config.toml
hidden_size = 256
moe_layers = [0, 2, 4, 6, 8, 10, 12, 14, 16, 18]
normalize_top_k = true
balance_loss = 0.00502
balance_bias = false
vocab_size = 22169
norm_eps = 1e-05
optimizer = "soap_variant"
learning_rate = 0.00539
max_seq_len = 512
train_tokens = 420500000
Below are experts of layer 12 (counted from 0) of a mixture-of-experts language model. Rows are named router (the router's row for the expert), up (a neuron's input weights, with its number), down (a neuron's output weights, with its number) and show model dimensions 0-255. Each number is 50 + 10 x the weight over its row's rms, rounded and kept within 0 to 99.
After each expert's rows: a language model's description of what the expert responds to. This comes from a sample of Wikipedia text that the model never trained on.

# expert 1
router:47 47 62 52 52 51 47 58 43 50 46 63 54 46 46 76 11 60 62 42 50 59 38 60 38 24 35 56 60 58 64 59 42 51 45 40 49 29 56 55 37 40 49 52 57 60 59 59 26 69 46 57 49 48 55 39 66 49 51 50 49 55 56 43 61 54 54 73 44 35 48 49 66 33 38 53 26 50 69 36 52 55 50 27 49 48 53 42 53 42 50 49 60 70 46 51 37 71 52 50 35 48 65 64 57 67 47 30 53 50 37 44 48 53 27 47 51 48 45 56 43 45 53 50 42 35 61 45 37 42 62 40 63 38 58 47 43 61 56 50 50 57 36 37 45 57 35 48 52 44 58 54 36 46 53 60 58 53 50 58 65 50 48 62 64 45 42 64 52 69 53 70 47 42 46 44 43 39 57 35 46 33 42 46 56 48 40 49 36 45 35 52 42 54 59 56 47 55 28 46 54 52 53 58 43 51 54 50 42 47 60 31 39 48 38 49 51 44 52 52 57 52 50 71 45 74 63 34 51 42 53 49 47 53 59 60 46 60 60 57 48 61 67 39 37 49 44 46 45 49 61 60 46 51 50 46
up1:39 39 57 29 45 44 31 32 37 61 42 63 38 71 59 59 31 47 46 57 58 62 28 59 35 46 49 52 36 41 56 42 54 39 40 47 44 42 73 42 62 39 57 57 58 44 54 60 62 48 57 33 54 59 46 44 57 61 39 47 44 48 54 53 45 36 59 53 63 54 58 60 71 43 30 39 43 55 50 44 36 65 46 52 50 46 64 56 43 51 43 58 64 44 44 55 47 51 69 61 49 47 56 58 57 53 64 33 45 60 46 59 36 39 67 41 65 50 37 38 62 54 43 59 44 51 43 39 53 52 51 47 52 59 60 44 57 63 60 69 39 61 60 39 40 47 45 40 48 49 45 56 43 50 61 55 42 72 61 53 59 60 44 65 46 33 58 57 48 48 48 66 54 52 26 55 48 53 73 49 37 48 31 39 36 54 53 60 52 49 48 59 27 67 39 40 63 43 60 61 58 65 39 49 57 67 60 47 63 49 46 66 53 59 56 40 55 65 35 69 48 59 64 38 43 60 49 53 57 64 62 49 25 46 64 47 46 53 69 59 48 58 36 46 41 47 50 55 55 52 57 55 48 48 55 54
down1:44 40 46 65 66 51 56 57 44 55 51 44 42 46 56 54 52 56 56 41 65 54 56 46 39 56 51 50 41 68 59 50 49 32 54 64 32 54 53 39 46 44 58 37 52 52 50 57 70 43 53 47 60 42 32 51 67 41 42 52 48 28 56 41 58 44 54 39 65 58 60 45 24 40 53 43 50 52 51 51 56 46 45 57 45 49 36 49 63 34 47 34 53 57 72 55 68 48 51 55 30 61 38 50 54 51 58 30 27 68 56 43 55 31 44 54 47 64 48 53 43 47 48 54 62 51 57 56 55 68 46 44 71 47 47 68 47 47 59 46 45 43 43 51 57 62 49 32 33 49 60 46 51 58 41 60 47 40 59 49 58 44 38 36 53 53 31 54 34 48 60 48 56 36 65 59 36 63 49 39 44 57 51 52 56 45 59 37 48 44 59 53 44 60 58 35 67 50 41 61 40 49 54 40 51 52 39 56 43 46 83 46 53 58 65 62 51 59 46 44 56 38 26 49 30 42 44 48 57 64 44 29 54 59 46 50 24 54 60 34 74 53 34 61 48 49 57 55 67 67 43 46 39 60 55 54
Romanized name fragments. Mid-word pieces of South Asian, Arabic and European personal names and titles, such as Ram, Mah, Raj, al, ay, Titian.

# expert 40
router:55 44 57 51 56 36 41 51 50 65 42 44 61 37 55 70 42 25 65 57 37 63 49 61 48 43 24 29 44 52 57 55 55 47 47 51 65 55 36 35 28 62 53 59 46 55 36 56 53 47 59 45 54 47 45 57 55 58 65 54 64 45 57 41 62 45 62 51 36 51 51 38 59 44 59 32 31 61 41 46 61 73 60 48 28 53 56 48 45 65 68 64 61 50 66 49 54 41 55 53 40 58 58 36 39 60 38 44 65 39 43 63 54 36 63 47 35 54 35 39 52 37 69 71 45 44 64 44 47 46 58 53 42 54 64 56 51 60 49 55 65 45 46 40 37 49 33 68 29 53 67 39 45 40 43 46 43 61 45 48 66 52 60 44 62 49 63 61 47 47 32 56 42 49 50 46 55 44 54 45 48 43 40 58 29 55 54 43 47 41 46 45 36 43 43 63 54 59 45 59 45 49 63 56 49 36 55 46 62 59 45 65 48 49 66 53 49 44 44 64 50 44 63 45 58 53 45 32 54 47 69 69 56 42 57 60 49 41 55 32 54 47 40 47 40 63 49 36 57 33 60 57 54 59 54 34
up1:47 43 50 39 67 53 51 63 37 53 57 50 33 41 55 35 53 32 52 67 46 48 42 49 41 53 38 43 40 64 40 47 67 42 51 50 45 59 33 38 41 64 49 27 47 60 53 48 44 47 43 60 52 38 59 53 67 61 58 38 47 36 32 45 60 45 33 50 45 49 54 53 44 59 49 46 47 58 60 55 50 42 50 46 63 59 45 63 39 42 56 43 50 44 63 40 38 53 45 26 30 39 38 44 47 68 55 37 46 49 54 67 41 48 49 28 42 51 34 48 39 44 39 64 47 55 55 62 57 41 44 56 59 32 44 53 46 78 51 51 68 49 52 40 29 67 39 64 64 59 56 52 49 49 56 44 53 56 52 42 53 48 53 46 67 35 44 63 51 45 45 50 50 33 69 56 43 42 60 20 48 53 55 50 42 63 39 58 57 44 43 50 37 54 58 38 61 39 59 31 54 52 61 72 54 41 35 37 44 56 44 47 38 56 63 41 43 66 52 51 42 53 67 50 49 46 60 49 73 60 50 57 36 57 57 48 62 52 43 38 48 55 38 42 41 53 52 19 57 54 41 66 63 39 61 46
down1:31 41 51 49 38 50 68 60 52 61 55 56 43 40 52 63 48 48 50 49 37 56 49 66 49 60 57 67 65 34 45 66 56 40 47 39 65 55 53 39 57 44 55 57 49 47 54 63 49 68 47 60 32 61 39 43 38 36 23 47 42 55 48 54 55 35 51 49 48 53 65 54 53 50 40 57 52 52 45 65 55 51 56 46 58 46 42 42 60 39 61 52 54 55 46 47 66 58 48 61 34 44 44 39 46 47 37 54 59 47 54 44 43 54 64 65 39 51 38 43 47 51 54 55 42 53 57 56 60 43 45 53 50 56 54 48 41 57 59 57 53 51 40 59 47 45 54 51 52 47 47 61 41 66 31 52 40 44 52 47 43 34 95 59 37 62 71 58 45 48 51 49 59 53 53 22 38 53 67 33 64 49 58 37 37 52 53 49 50 60 41 53 40 18 54 53 33 27 61 53 53 45 45 41 49 31 59 35 38 53 54 65 62 60 53 83 62 48 44 66 39 50 45 51 50 47 49 62 60 57 76 48 38 36 49 56 57 48 57 43 45 59 62 68 58 48 52 55 60 34 47 39 54 37 51 48
Infobox field punctuation. Colons, dashes, bullets and value starts after infobox field names, such as Structure type:, • Administrator, Website, Elevation, UTC.

# expert 33
router:46 43 52 31 57 40 47 68 35 59 46 45 63 48 57 68 49 68 59 49 79 61 48 60 45 46 54 54 65 55 51 50 50 43 35 51 54 51 31 59 43 55 44 36 51 48 50 47 53 64 46 42 42 52 41 44 52 54 59 68 64 45 53 51 60 57 36 56 62 56 47 40 51 40 42 44 44 53 56 42 75 62 44 36 55 43 53 54 52 67 59 51 54 47 66 41 46 53 73 65 53 43 33 39 33 62 45 52 77 43 47 34 43 51 37 49 60 43 62 48 39 54 47 61 27 43 48 45 55 45 58 44 40 44 71 59 57 39 62 34 57 39 55 31 51 43 62 59 38 54 47 56 44 42 57 55 47 37 43 46 56 67 38 61 43 46 54 59 52 62 37 60 37 55 55 48 55 52 45 28 45 51 52 58 45 46 59 66 51 59 48 58 57 45 55 47 47 46 50 60 66 25 46 51 45 45 58 39 40 53 36 49 40 46 76 43 46 41 56 61 47 44 63 57 56 49 54 72 56 45 53 49 68 46 30 55 46 46 46 30 38 63 55 49 43 57 67 22 46 27 51 42 33 60 49 40
up0:56 41 56 34 47 31 52 58 54 26 47 48 43 44 65 21 28 52 48 34 60 58 58 49 48 55 42 27 46 55 61 56 57 61 65 58 44 52 48 55 49 75 56 45 51 54 52 58 43 59 48 26 56 64 49 42 49 50 46 61 40 54 46 55 59 52 41 42 64 48 51 55 63 41 41 34 44 59 45 34 41 50 56 43 47 51 53 45 36 54 32 44 48 57 62 50 50 33 50 34 59 35 56 43 36 61 37 44 55 57 67 70 46 41 62 43 32 46 56 36 43 37 57 45 61 48 49 35 47 40 43 51 66 58 57 51 55 51 64 50 33 63 37 67 48 37 46 65 37 40 55 46 48 69 64 55 30 42 53 54 62 53 57 45 55 39 37 49 64 40 46 56 55 59 52 60 50 56 33 60 55 37 41 57 44 55 58 66 55 56 36 40 62 51 51 53 55 36 69 47 50 41 46 60 50 48 37 57 57 32 36 47 60 48 60 22 38 48 49 59 59 56 59 47 52 38 38 49 58 45 51 29 60 62 54 54 39 60 49 50 44 44 50 28 59 45 71 33 56 40 58 61 43 41 40 48
down0:61 44 33 56 55 46 51 38 49 50 51 36 35 38 49 48 51 49 43 28 62 62 57 62 39 59 49 54 65 41 54 51 54 60 41 58 37 62 67 53 53 41 52 46 55 43 48 43 53 60 47 53 57 51 51 63 47 45 59 61 40 55 61 40 46 49 44 48 57 55 44 50 49 44 41 37 55 54 52 49 50 52 44 43 64 70 56 53 45 67 69 50 30 36 48 33 68 50 26 65 26 50 69 55 64 62 59 39 45 44 64 57 75 53 34 58 61 41 50 44 49 62 37 57 52 35 50 52 59 44 36 58 40 48 55 62 51 57 24 48 61 35 59 42 30 55 47 61 37 66 37 58 50 56 41 59 56 54 56 45 53 59 41 55 48 39 48 61 50 71 56 42 54 49 48 56 38 39 59 39 66 48 55 42 63 58 40 47 69 41 31 60 45 45 62 38 45 36 51 45 54 48 53 47 57 36 51 44 45 53 36 70 52 74 74 36 47 53 44 38 58 38 64 29 63 48 49 49 58 49 39 47 44 48 41 44 54 39 47 37 59 67 51 24 65 60 61 38 43 55 46 47 60 43 55 50
Year digits, time words. Digits inside years and numbers, especially the final digit, plus commas after them and time nouns like century, era, ago.

# expert 42
router:15 41 69 53 55 56 57 58 39 51 63 45 48 57 60 52 53 58 62 74 67 56 14 55 46 52 54 45 55 38 41 60 51 46 55 63 49 42 27 49 51 45 42 44 54 42 53 46 56 51 43 37 55 53 53 51 48 65 53 60 48 43 40 53 46 64 51 59 65 51 41 26 52 38 56 45 43 41 61 43 49 53 49 44 39 55 43 61 46 63 48 62 49 46 65 65 45 49 46 58 38 38 50 43 40 52 41 51 65 48 38 58 49 62 36 46 46 27 60 41 60 64 59 61 54 46 45 67 65 37 55 53 72 45 48 48 57 44 37 41 55 48 49 39 43 50 62 53 24 54 56 49 39 46 48 61 38 50 55 52 47 46 59 59 67 51 62 40 48 54 48 48 49 34 52 46 33 61 47 37 47 51 55 61 21 37 30 56 35 22 50 52 41 53 47 58 35 55 67 49 49 49 41 29 64 45 48 60 37 36 45 46 69 47 55 41 63 42 59 52 65 50 64 50 44 48 62 52 56 48 56 61 60 55 52 50 47 57 51 56 34 60 50 58 30 63 58 48 40 27 43 65 49 55 54 38
up0:52 44 56 37 65 49 61 59 60 29 61 54 37 42 65 40 60 50 39 49 50 28 50 45 69 55 44 27 52 47 46 56 65 54 56 51 46 31 44 36 57 52 58 41 69 54 43 40 69 35 57 53 52 34 71 30 50 65 53 42 51 51 57 55 78 56 42 47 66 56 34 28 62 35 56 46 40 51 29 59 45 49 77 58 29 52 44 48 66 51 36 52 43 43 47 51 62 51 48 49 61 46 51 53 43 62 50 47 51 56 48 55 57 41 63 55 54 51 56 46 43 69 49 54 50 47 51 49 64 59 58 72 57 58 67 36 57 68 42 57 57 54 69 44 50 63 67 31 51 51 46 51 44 53 46 58 50 44 55 51 53 47 41 49 71 47 32 24 45 48 43 42 40 60 40 44 39 50 65 54 44 59 45 61 37 62 55 44 39 32 40 43 53 46 43 40 44 53 41 41 36 33 41 52 64 65 54 43 44 50 40 62 40 62 47 33 41 38 55 41 50 54 52 49 49 54 56 77 59 51 42 51 41 44 42 54 54 47 49 64 44 38 45 67 52 57 50 63 55 37 58 49 43 53 55 51
down0:37 61 49 38 48 60 32 53 43 45 39 43 55 76 66 37 28 45 62 56 56 69 71 45 45 49 39 37 51 49 45 49 64 57 53 53 51 58 59 49 52 48 36 40 57 47 52 36 56 34 33 52 56 66 44 67 49 55 55 50 60 58 58 52 58 48 55 39 56 77 54 55 48 63 50 41 50 52 34 47 60 32 63 53 64 42 66 63 55 48 41 56 68 40 29 53 57 65 38 49 46 50 60 46 52 49 50 60 29 56 45 43 55 59 47 41 46 44 30 50 46 60 60 48 58 42 50 36 55 52 40 65 57 48 44 53 35 48 48 51 62 51 63 49 40 44 52 44 44 37 45 36 43 53 32 37 50 42 25 55 36 45 36 45 42 47 49 54 67 54 55 54 46 60 44 47 36 57 56 39 54 60 52 44 50 72 50 73 30 55 54 50 31 68 50 54 51 39 54 38 62 61 51 48 59 35 43 46 57 36 31 39 31 51 63 56 38 72 40 45 46 44 49 50 50 50 49 59 60 53 49 72 62 50 40 55 47 53 45 31 35 67 45 56 40 47 65 46 57 40 61 39 43 47 35 35
Infobox year ranges. Final digits of years in date ranges and infobox fields, such as service years 1924–194'9', and units like lb, sq mi.

# expert 16
router:37 52 67 64 52 41 41 60 58 70 57 49 50 39 59 50 45 63 60 62 47 40 51 52 56 40 41 34 61 40 53 52 50 51 43 37 52 58 35 37 43 30 44 34 71 48 44 42 48 35 42 57 49 41 53 43 48 37 31 50 63 52 44 34 64 47 52 44 53 39 52 50 53 42 50 41 53 36 48 46 57 58 36 57 50 55 62 60 39 63 49 44 58 61 68 59 52 74 49 49 35 37 50 35 33 58 57 42 59 47 55 52 48 66 69 67 48 48 49 40 42 33 66 51 46 36 45 66 48 51 46 51 47 52 60 53 55 57 50 52 62 49 43 64 38 65 60 56 47 69 48 71 28 57 52 52 43 61 49 40 57 49 45 53 53 84 57 66 46 58 38 51 37 32 37 42 36 44 45 45 31 46 64 54 63 48 51 42 29 53 52 58 35 35 47 33 63 60 50 40 41 54 44 62 56 56 57 57 41 56 37 62 57 52 43 57 63 40 58 62 48 57 42 60 49 64 46 41 52 58 54 29 60 40 57 50 51 58 65 51 44 62 46 38 58 67 72 48 38 39 54 50 56 37 49 30
up1:48 43 42 42 51 38 55 44 54 53 62 62 43 49 49 50 45 62 39 47 82 55 32 34 39 44 40 48 41 35 67 43 46 43 45 63 59 46 53 60 54 41 48 57 53 51 70 43 36 57 52 57 68 67 48 50 60 59 43 27 53 56 25 47 52 44 53 40 38 60 19 47 36 65 63 43 69 50 55 45 31 58 56 53 49 46 49 61 41 60 50 43 56 47 43 44 46 40 47 42 39 38 67 40 66 42 50 60 42 52 60 49 38 58 45 56 59 48 63 34 55 47 51 49 50 46 39 60 44 50 53 47 30 43 49 70 43 48 44 56 56 57 65 52 48 41 52 53 53 69 41 50 36 43 72 53 61 55 45 78 44 48 54 45 48 55 49 62 65 45 58 58 48 33 47 31 53 44 54 36 51 30 46 36 52 47 47 42 46 49 43 52 52 49 64 46 53 52 35 50 44 34 60 42 35 44 51 36 36 60 40 61 37 60 68 51 54 42 57 43 49 70 60 62 54 52 22 52 54 37 45 53 50 46 57 52 55 75 50 55 63 63 55 52 55 72 43 49 47 39 59 36 36 48 47 36
down1:37 49 49 39 45 32 27 39 55 51 63 38 55 48 48 60 34 37 35 42 53 38 39 52 41 32 46 28 44 57 62 51 57 67 68 63 46 40 28 68 48 51 79 75 52 57 60 45 45 52 54 50 74 42 43 43 48 78 40 56 53 43 50 46 56 55 63 45 52 41 34 43 49 40 41 55 50 64 68 69 43 49 54 55 62 39 39 42 42 60 45 57 46 71 55 47 60 56 53 39 54 53 58 50 45 41 53 53 48 49 49 30 65 64 56 46 46 66 37 52 53 65 45 45 68 54 43 74 45 30 43 57 45 46 61 56 72 63 54 47 41 57 43 55 41 63 43 50 43 52 18 54 41 59 62 47 48 51 46 47 65 53 46 47 44 54 52 41 44 45 52 42 55 42 48 49 30 53 38 42 47 34 48 59 51 40 48 58 58 46 27 41 59 66 41 48 42 46 40 41 58 55 55 42 46 50 57 35 61 33 52 58 42 43 55 58 52 43 41 64 45 50 48 48 34 70 62 56 63 41 39 64 52 54 59 57 39 51 50 38 49 45 60 53 51 55 47 63 42 53 44 52 58 58 50 53
Space before numbers. Bare space tokens, currency and sign symbols before figures in table cells, election results and infobox values, such as space before 1986, $, −.

# expert 5
router:38 26 30 48 58 50 44 51 38 37 50 52 61 36 45 43 52 54 63 59 60 65 51 53 40 57 43 69 48 44 50 58 41 48 38 43 73 35 56 37 46 30 42 46 62 56 43 57 54 61 41 52 66 51 67 66 54 49 49 48 34 36 56 44 60 59 55 46 52 39 63 27 58 56 51 16 41 56 64 51 60 49 49 53 46 57 56 49 47 61 55 48 63 51 54 51 69 44 60 61 57 57 54 53 35 55 41 56 46 40 44 47 62 51 44 48 33 65 59 39 52 51 59 53 48 71 58 47 47 53 52 37 48 44 42 36 81 61 56 55 53 49 43 51 39 62 43 53 54 66 54 58 27 46 61 43 34 47 40 39 41 58 46 48 50 58 58 41 47 47 31 61 36 50 41 60 41 57 53 54 36 45 40 81 48 65 48 37 36 50 50 62 51 56 39 64 41 53 71 44 53 48 44 51 43 62 55 59 21 64 43 56 47 47 68 53 51 32 62 49 54 53 58 37 57 64 54 47 53 41 65 56 72 44 61 45 52 36 52 56 27 48 41 47 55 48 56 44 52 54 43 42 55 47 48 59
up1:44 40 49 59 57 38 71 42 55 72 50 52 35 56 37 52 64 46 61 54 42 58 67 40 46 67 53 52 48 45 56 56 56 68 46 62 59 40 49 56 67 53 60 62 35 47 56 53 47 45 21 55 52 41 47 52 57 45 56 50 36 51 44 62 52 64 39 50 59 42 32 35 73 47 54 56 55 59 61 20 57 39 33 52 64 39 57 48 52 40 47 48 54 60 47 42 50 52 48 56 53 61 38 53 49 63 30 50 32 53 36 49 33 42 55 39 41 54 45 46 69 55 46 67 58 34 51 57 42 55 38 48 46 73 46 54 49 55 52 53 71 52 45 55 35 67 54 60 46 53 61 58 56 38 43 45 36 61 48 36 55 61 54 59 51 52 40 47 48 41 58 57 57 43 37 38 53 41 56 43 56 38 36 55 51 48 40 38 47 63 53 50 40 47 12 33 37 40 60 40 43 40 44 55 48 36 50 62 36 40 42 58 55 48 37 31 42 47 36 55 65 60 62 58 41 41 39 55 38 47 50 43 45 46 38 40 39 36 54 45 50 54 58 55 73 51 55 39 51 33 34 50 53 60 53 36
down1:24 46 39 38 54 36 27 36 58 40 40 44 33 56 77 51 52 43 50 60 34 46 50 44 52 58 20 54 32 44 48 52 27 55 43 47 50 53 53 45 61 44 41 51 44 52 39 37 45 62 36 38 58 43 41 33 34 40 53 43 51 54 54 47 31 48 42 48 34 38 34 51 37 57 57 60 48 48 45 46 44 53 46 32 43 50 47 50 52 36 55 42 51 45 49 65 48 39 47 41 53 43 35 47 34 35 44 53 45 47 39 37 28 33 47 49 55 58 43 70 47 35 58 70 33 59 54 62 45 44 38 46 52 42 39 58 59 48 42 44 50 45 56 38 44 52 39 34 38 27 47 38 59 35 45 52 41 43 48 42 49 51 56 40 58 36 38 47 57 49 48 37 42 53 42 48 40 39 28 39 53 53 44 50 52 53 52 29 49 53 48 42 43 48 45 46 57 54 62 33 32 36 48 46 56 46 40 62 50 50 69 45 34 34 56 46 43 30 66 45 33 60 45 48 33 51 58 45 45 42 46 49 46 47 46 65 39 31 43 43 34 27 40 33 49 42 38 39 40 55 49 46 47 49 56 45
Tables, headings, lists. Spaces, pipes, digits and punctuation inside tables and lists, plus See in See also headings and football positions DF, MF, FW.

# expert 47
router:24 55 69 44 57 51 43 48 58 53 49 44 47 48 65 42 46 72 50 59 65 34 41 47 49 48 61 59 57 38 47 46 50 52 76 37 38 50 54 42 41 54 48 46 78 44 41 50 47 49 47 60 48 43 49 54 66 68 46 47 45 34 51 31 53 59 48 53 52 44 51 35 65 36 53 50 45 44 61 54 44 52 52 32 36 60 56 50 62 59 27 36 56 69 42 34 58 58 53 57 24 54 42 47 35 53 31 49 44 40 50 55 64 50 58 48 43 50 42 46 57 47 59 67 32 52 55 42 61 45 44 37 43 39 67 43 42 61 38 59 57 50 49 56 46 48 57 57 51 54 51 40 28 54 52 62 40 38 44 79 57 49 48 55 52 64 55 50 59 44 49 56 42 62 42 58 50 51 62 42 45 57 34 79 43 62 41 51 54 28 45 65 52 51 38 60 49 63 62 45 62 42 48 46 41 61 48 58 49 36 49 38 48 29 63 42 55 53 67 37 65 61 42 38 58 64 48 53 59 51 53 43 52 45 48 49 45 45 56 42 53 57 59 54 31 60 44 41 50 56 52 56 51 76 24 40
up1:46 44 41 45 57 38 39 47 36 42 65 53 51 74 43 58 45 59 41 50 65 46 57 57 56 47 44 55 65 49 47 39 60 62 67 73 45 65 63 53 53 59 60 60 43 31 45 56 58 34 52 53 56 56 71 57 33 58 41 28 56 61 52 61 45 49 54 53 48 45 58 45 34 56 48 54 55 53 58 69 31 60 44 39 62 49 52 51 48 54 62 56 45 44 33 57 49 65 40 56 47 38 45 46 52 47 47 37 50 40 55 40 44 56 33 53 28 37 36 60 51 63 55 54 49 39 58 63 51 61 63 50 52 61 57 55 34 48 53 60 41 46 56 56 36 46 70 39 41 59 44 39 36 58 54 41 53 29 31 60 54 43 38 36 68 43 58 43 60 48 55 62 39 60 36 49 43 51 55 40 66 45 47 66 39 43 58 61 31 38 51 60 42 56 45 45 67 50 52 56 49 65 55 44 40 61 40 48 23 54 43 55 56 53 55 44 53 54 79 42 75 64 30 42 53 57 65 44 64 53 53 45 52 59 45 48 54 51 34 50 47 43 30 38 52 43 39 61 34 44 61 51 53 62 46 38
down1:42 42 55 61 37 59 37 40 57 29 27 67 64 28 54 68 46 36 51 61 41 47 40 56 47 66 49 68 37 62 47 45 43 47 46 59 43 62 42 51 69 43 28 37 39 46 61 61 66 46 52 73 54 58 44 55 51 53 43 42 48 66 56 66 56 55 35 48 59 50 53 50 48 36 40 51 56 33 48 47 53 64 41 27 48 48 56 64 57 58 68 40 51 56 64 39 60 51 51 62 47 31 29 67 60 46 46 50 59 67 47 36 51 52 72 53 39 47 42 34 49 54 39 67 47 41 40 60 45 46 64 57 29 51 37 49 48 70 65 50 50 56 28 52 62 42 53 43 59 67 58 44 56 46 59 50 35 39 43 47 53 40 54 43 49 42 50 48 46 47 47 54 43 50 59 55 25 51 46 47 51 38 50 43 44 38 37 60 44 45 57 46 42 38 62 57 56 60 62 51 51 38 61 49 36 47 48 51 37 44 42 29 46 53 46 32 77 49 53 50 45 58 45 62 70 56 45 48 64 47 55 54 38 48 50 48 59 54 41 57 59 60 64 40 66 63 49 46 47 57 65 58 51 49 43 41
Table header cells. Column headers and labels in wiki tables, such as Name, Location, Date, Votes, Candidate, %, N/A, plus closing parentheses and cells before a pipe.

# expert 3
router:47 45 65 39 61 50 36 65 44 60 62 42 26 50 50 63 49 56 53 43 88 31 43 49 44 53 55 51 52 50 56 46 59 33 53 51 40 47 38 52 43 39 55 46 46 54 51 49 46 37 63 57 43 46 56 41 53 57 32 46 57 37 49 67 63 50 50 61 51 46 49 46 75 32 63 38 38 36 51 25 50 58 47 56 57 55 48 56 34 58 46 44 44 59 30 55 49 51 51 53 48 40 59 58 47 44 44 52 59 47 54 44 53 37 43 63 50 50 54 39 47 56 54 50 45 49 49 52 58 54 51 52 39 38 59 40 56 55 54 32 50 40 57 60 39 62 64 55 42 44 61 57 14 27 48 52 54 41 54 55 40 72 57 46 55 38 48 57 66 51 35 50 25 52 60 48 48 53 44 58 49 49 50 61 43 55 47 71 34 29 48 43 56 49 63 64 45 62 56 56 48 52 59 53 34 51 59 64 57 55 31 32 38 43 54 71 63 56 69 63 56 50 51 40 43 51 54 50 47 44 47 46 70 72 23 46 45 44 58 57 50 54 60 33 53 61 58 51 60 37 56 34 51 45 38 51
up1:46 48 58 43 49 46 44 60 49 59 51 43 34 35 30 43 47 36 52 66 65 59 52 48 65 52 43 68 51 52 61 44 68 31 72 50 53 42 48 48 60 33 60 48 53 69 57 48 56 38 47 45 42 51 44 55 48 54 45 48 36 43 53 56 52 47 48 62 69 67 38 82 49 47 52 28 68 39 40 47 52 62 28 50 48 47 62 42 52 63 48 47 55 37 53 60 21 57 56 55 45 60 51 37 51 52 48 40 55 45 43 63 51 56 58 49 63 47 51 35 55 67 59 53 39 37 61 51 67 37 57 62 31 62 48 62 68 61 51 50 43 48 47 53 37 42 37 47 66 41 57 38 51 59 54 59 48 56 56 57 51 48 60 49 46 46 52 45 48 32 46 43 49 33 32 43 32 36 47 74 24 58 28 52 49 57 41 58 34 33 46 40 47 66 50 56 37 50 43 32 64 67 46 57 51 38 46 66 64 60 49 45 39 53 43 72 57 42 36 50 56 47 42 36 40 43 54 52 35 50 49 44 46 55 48 51 55 61 57 45 47 44 60 34 45 63 53 47 38 44 61 51 56 44 46 54
down1:49 41 45 49 50 58 69 40 39 64 52 61 42 72 59 39 28 41 49 52 43 56 52 49 59 59 63 44 41 48 38 62 48 70 37 43 56 40 46 47 55 63 47 54 46 36 64 71 40 42 58 53 44 31 52 57 41 32 57 52 58 52 52 48 59 41 58 43 47 38 67 50 44 42 53 78 48 49 52 33 71 53 39 53 36 71 48 45 43 48 68 52 56 43 61 58 48 56 49 44 52 52 50 64 79 54 41 56 44 56 56 71 39 46 37 49 43 57 51 46 70 55 32 35 37 31 52 43 50 49 35 53 45 49 47 50 44 56 53 45 43 37 62 38 55 50 58 50 55 62 42 44 66 55 64 54 47 52 60 48 42 56 37 56 55 45 38 42 52 67 58 38 53 50 69 45 38 52 49 54 65 32 62 69 35 43 60 52 51 58 52 48 52 58 66 57 52 74 51 35 36 48 55 45 70 61 46 46 44 39 54 51 46 26 66 35 45 35 66 50 61 49 59 44 52 46 53 47 43 51 46 51 52 28 34 51 41 55 53 48 43 52 23 36 67 45 37 49 43 54 65 47 56 55 50 52
Digits in tables. Individual digits and decimal points inside numbers in tables and coordinates, like scores, times, percentages, ISBNs and degree values such as 53.346°W.

# expert 12
router:39 71 27 60 53 27 35 45 49 50 28 26 50 32 69 72 31 57 76 57 61 53 43 61 50 48 38 52 66 55 56 46 36 52 41 48 48 50 49 29 43 33 42 60 52 48 48 47 33 57 37 58 55 52 50 59 53 53 47 51 58 46 49 46 63 58 57 45 46 52 48 49 48 53 43 46 35 52 60 38 50 39 38 46 51 38 47 43 43 54 41 35 51 61 45 49 73 61 56 65 40 40 48 44 43 43 39 38 65 40 32 43 27 52 35 59 59 59 54 60 64 58 60 49 47 54 45 59 54 50 43 45 65 49 46 52 43 51 58 42 60 40 45 44 36 61 45 43 46 67 57 75 41 49 56 49 58 54 37 61 52 59 41 68 63 56 48 56 61 51 43 63 47 53 47 32 52 35 47 44 53 43 49 53 53 60 59 42 44 44 58 43 51 32 66 47 40 63 63 58 59 53 50 24 61 35 51 49 48 53 35 50 60 44 50 43 68 41 55 48 53 66 52 60 70 34 59 59 51 53 60 38 53 46 44 45 39 53 70 53 41 52 56 50 31 57 68 50 57 45 55 55 70 54 55 30
up0:47 58 47 26 43 50 41 53 48 56 50 56 45 37 54 68 48 41 45 50 48 52 64 68 48 34 77 47 39 48 46 41 59 46 44 58 53 43 60 54 58 53 68 51 72 47 53 55 41 55 40 61 49 51 42 70 38 28 48 58 20 54 67 48 54 49 60 47 48 51 41 44 38 42 34 62 42 57 33 53 47 45 65 60 48 52 43 47 44 49 43 41 51 48 57 56 54 59 50 51 48 63 28 52 63 54 41 44 50 49 67 69 54 45 58 29 49 65 73 45 51 52 55 53 60 68 59 48 52 34 54 45 57 49 70 64 57 70 65 49 50 50 50 48 31 60 26 47 56 62 47 39 53 40 55 50 47 32 45 50 42 60 44 51 63 69 50 47 66 31 64 51 53 55 56 34 55 34 65 52 62 60 46 54 43 66 45 63 49 49 48 59 61 26 46 54 31 61 51 47 53 60 65 41 53 45 58 46 50 54 60 64 26 55 41 47 47 50 78 62 50 57 49 43 59 45 52 51 45 47 55 40 47 54 38 54 52 32 52 38 63 36 53 64 65 45 52 52 52 47 51 48 72 48 51 47
down0:39 39 72 50 53 47 63 58 41 54 51 41 39 42 38 48 52 50 66 60 44 62 40 41 56 58 40 45 65 55 48 45 48 77 51 60 53 62 48 31 45 69 62 41 49 46 51 48 47 54 42 69 47 43 39 49 25 56 49 43 50 46 33 60 38 57 40 64 38 52 65 43 58 39 54 53 55 45 59 36 47 47 52 54 38 57 42 56 63 60 56 49 66 70 46 57 58 62 43 48 55 62 45 37 54 53 56 44 68 53 33 56 56 72 46 43 47 50 25 54 53 61 63 55 47 32 47 39 61 56 56 39 34 58 69 48 53 43 51 60 60 61 54 45 25 55 50 65 62 57 48 57 59 59 52 50 41 61 41 43 50 60 63 47 54 42 58 50 63 60 44 69 45 64 57 51 49 60 58 44 52 32 59 49 52 81 40 54 52 60 53 59 56 41 36 67 49 59 42 34 51 50 54 50 59 55 51 40 45 56 58 52 56 65 56 47 76 42 39 73 61 51 52 60 36 51 63 49 55 52 46 50 37 66 43 62 61 68 36 51 64 56 66 49 51 45 63 47 34 51 29 42 45 58 44 44
Mid-name syllable pieces. Word pieces inside foreign personal, place and taxon names, often syllables like Ma, La, ha, a, as in Main-a, Xyph-os-ia.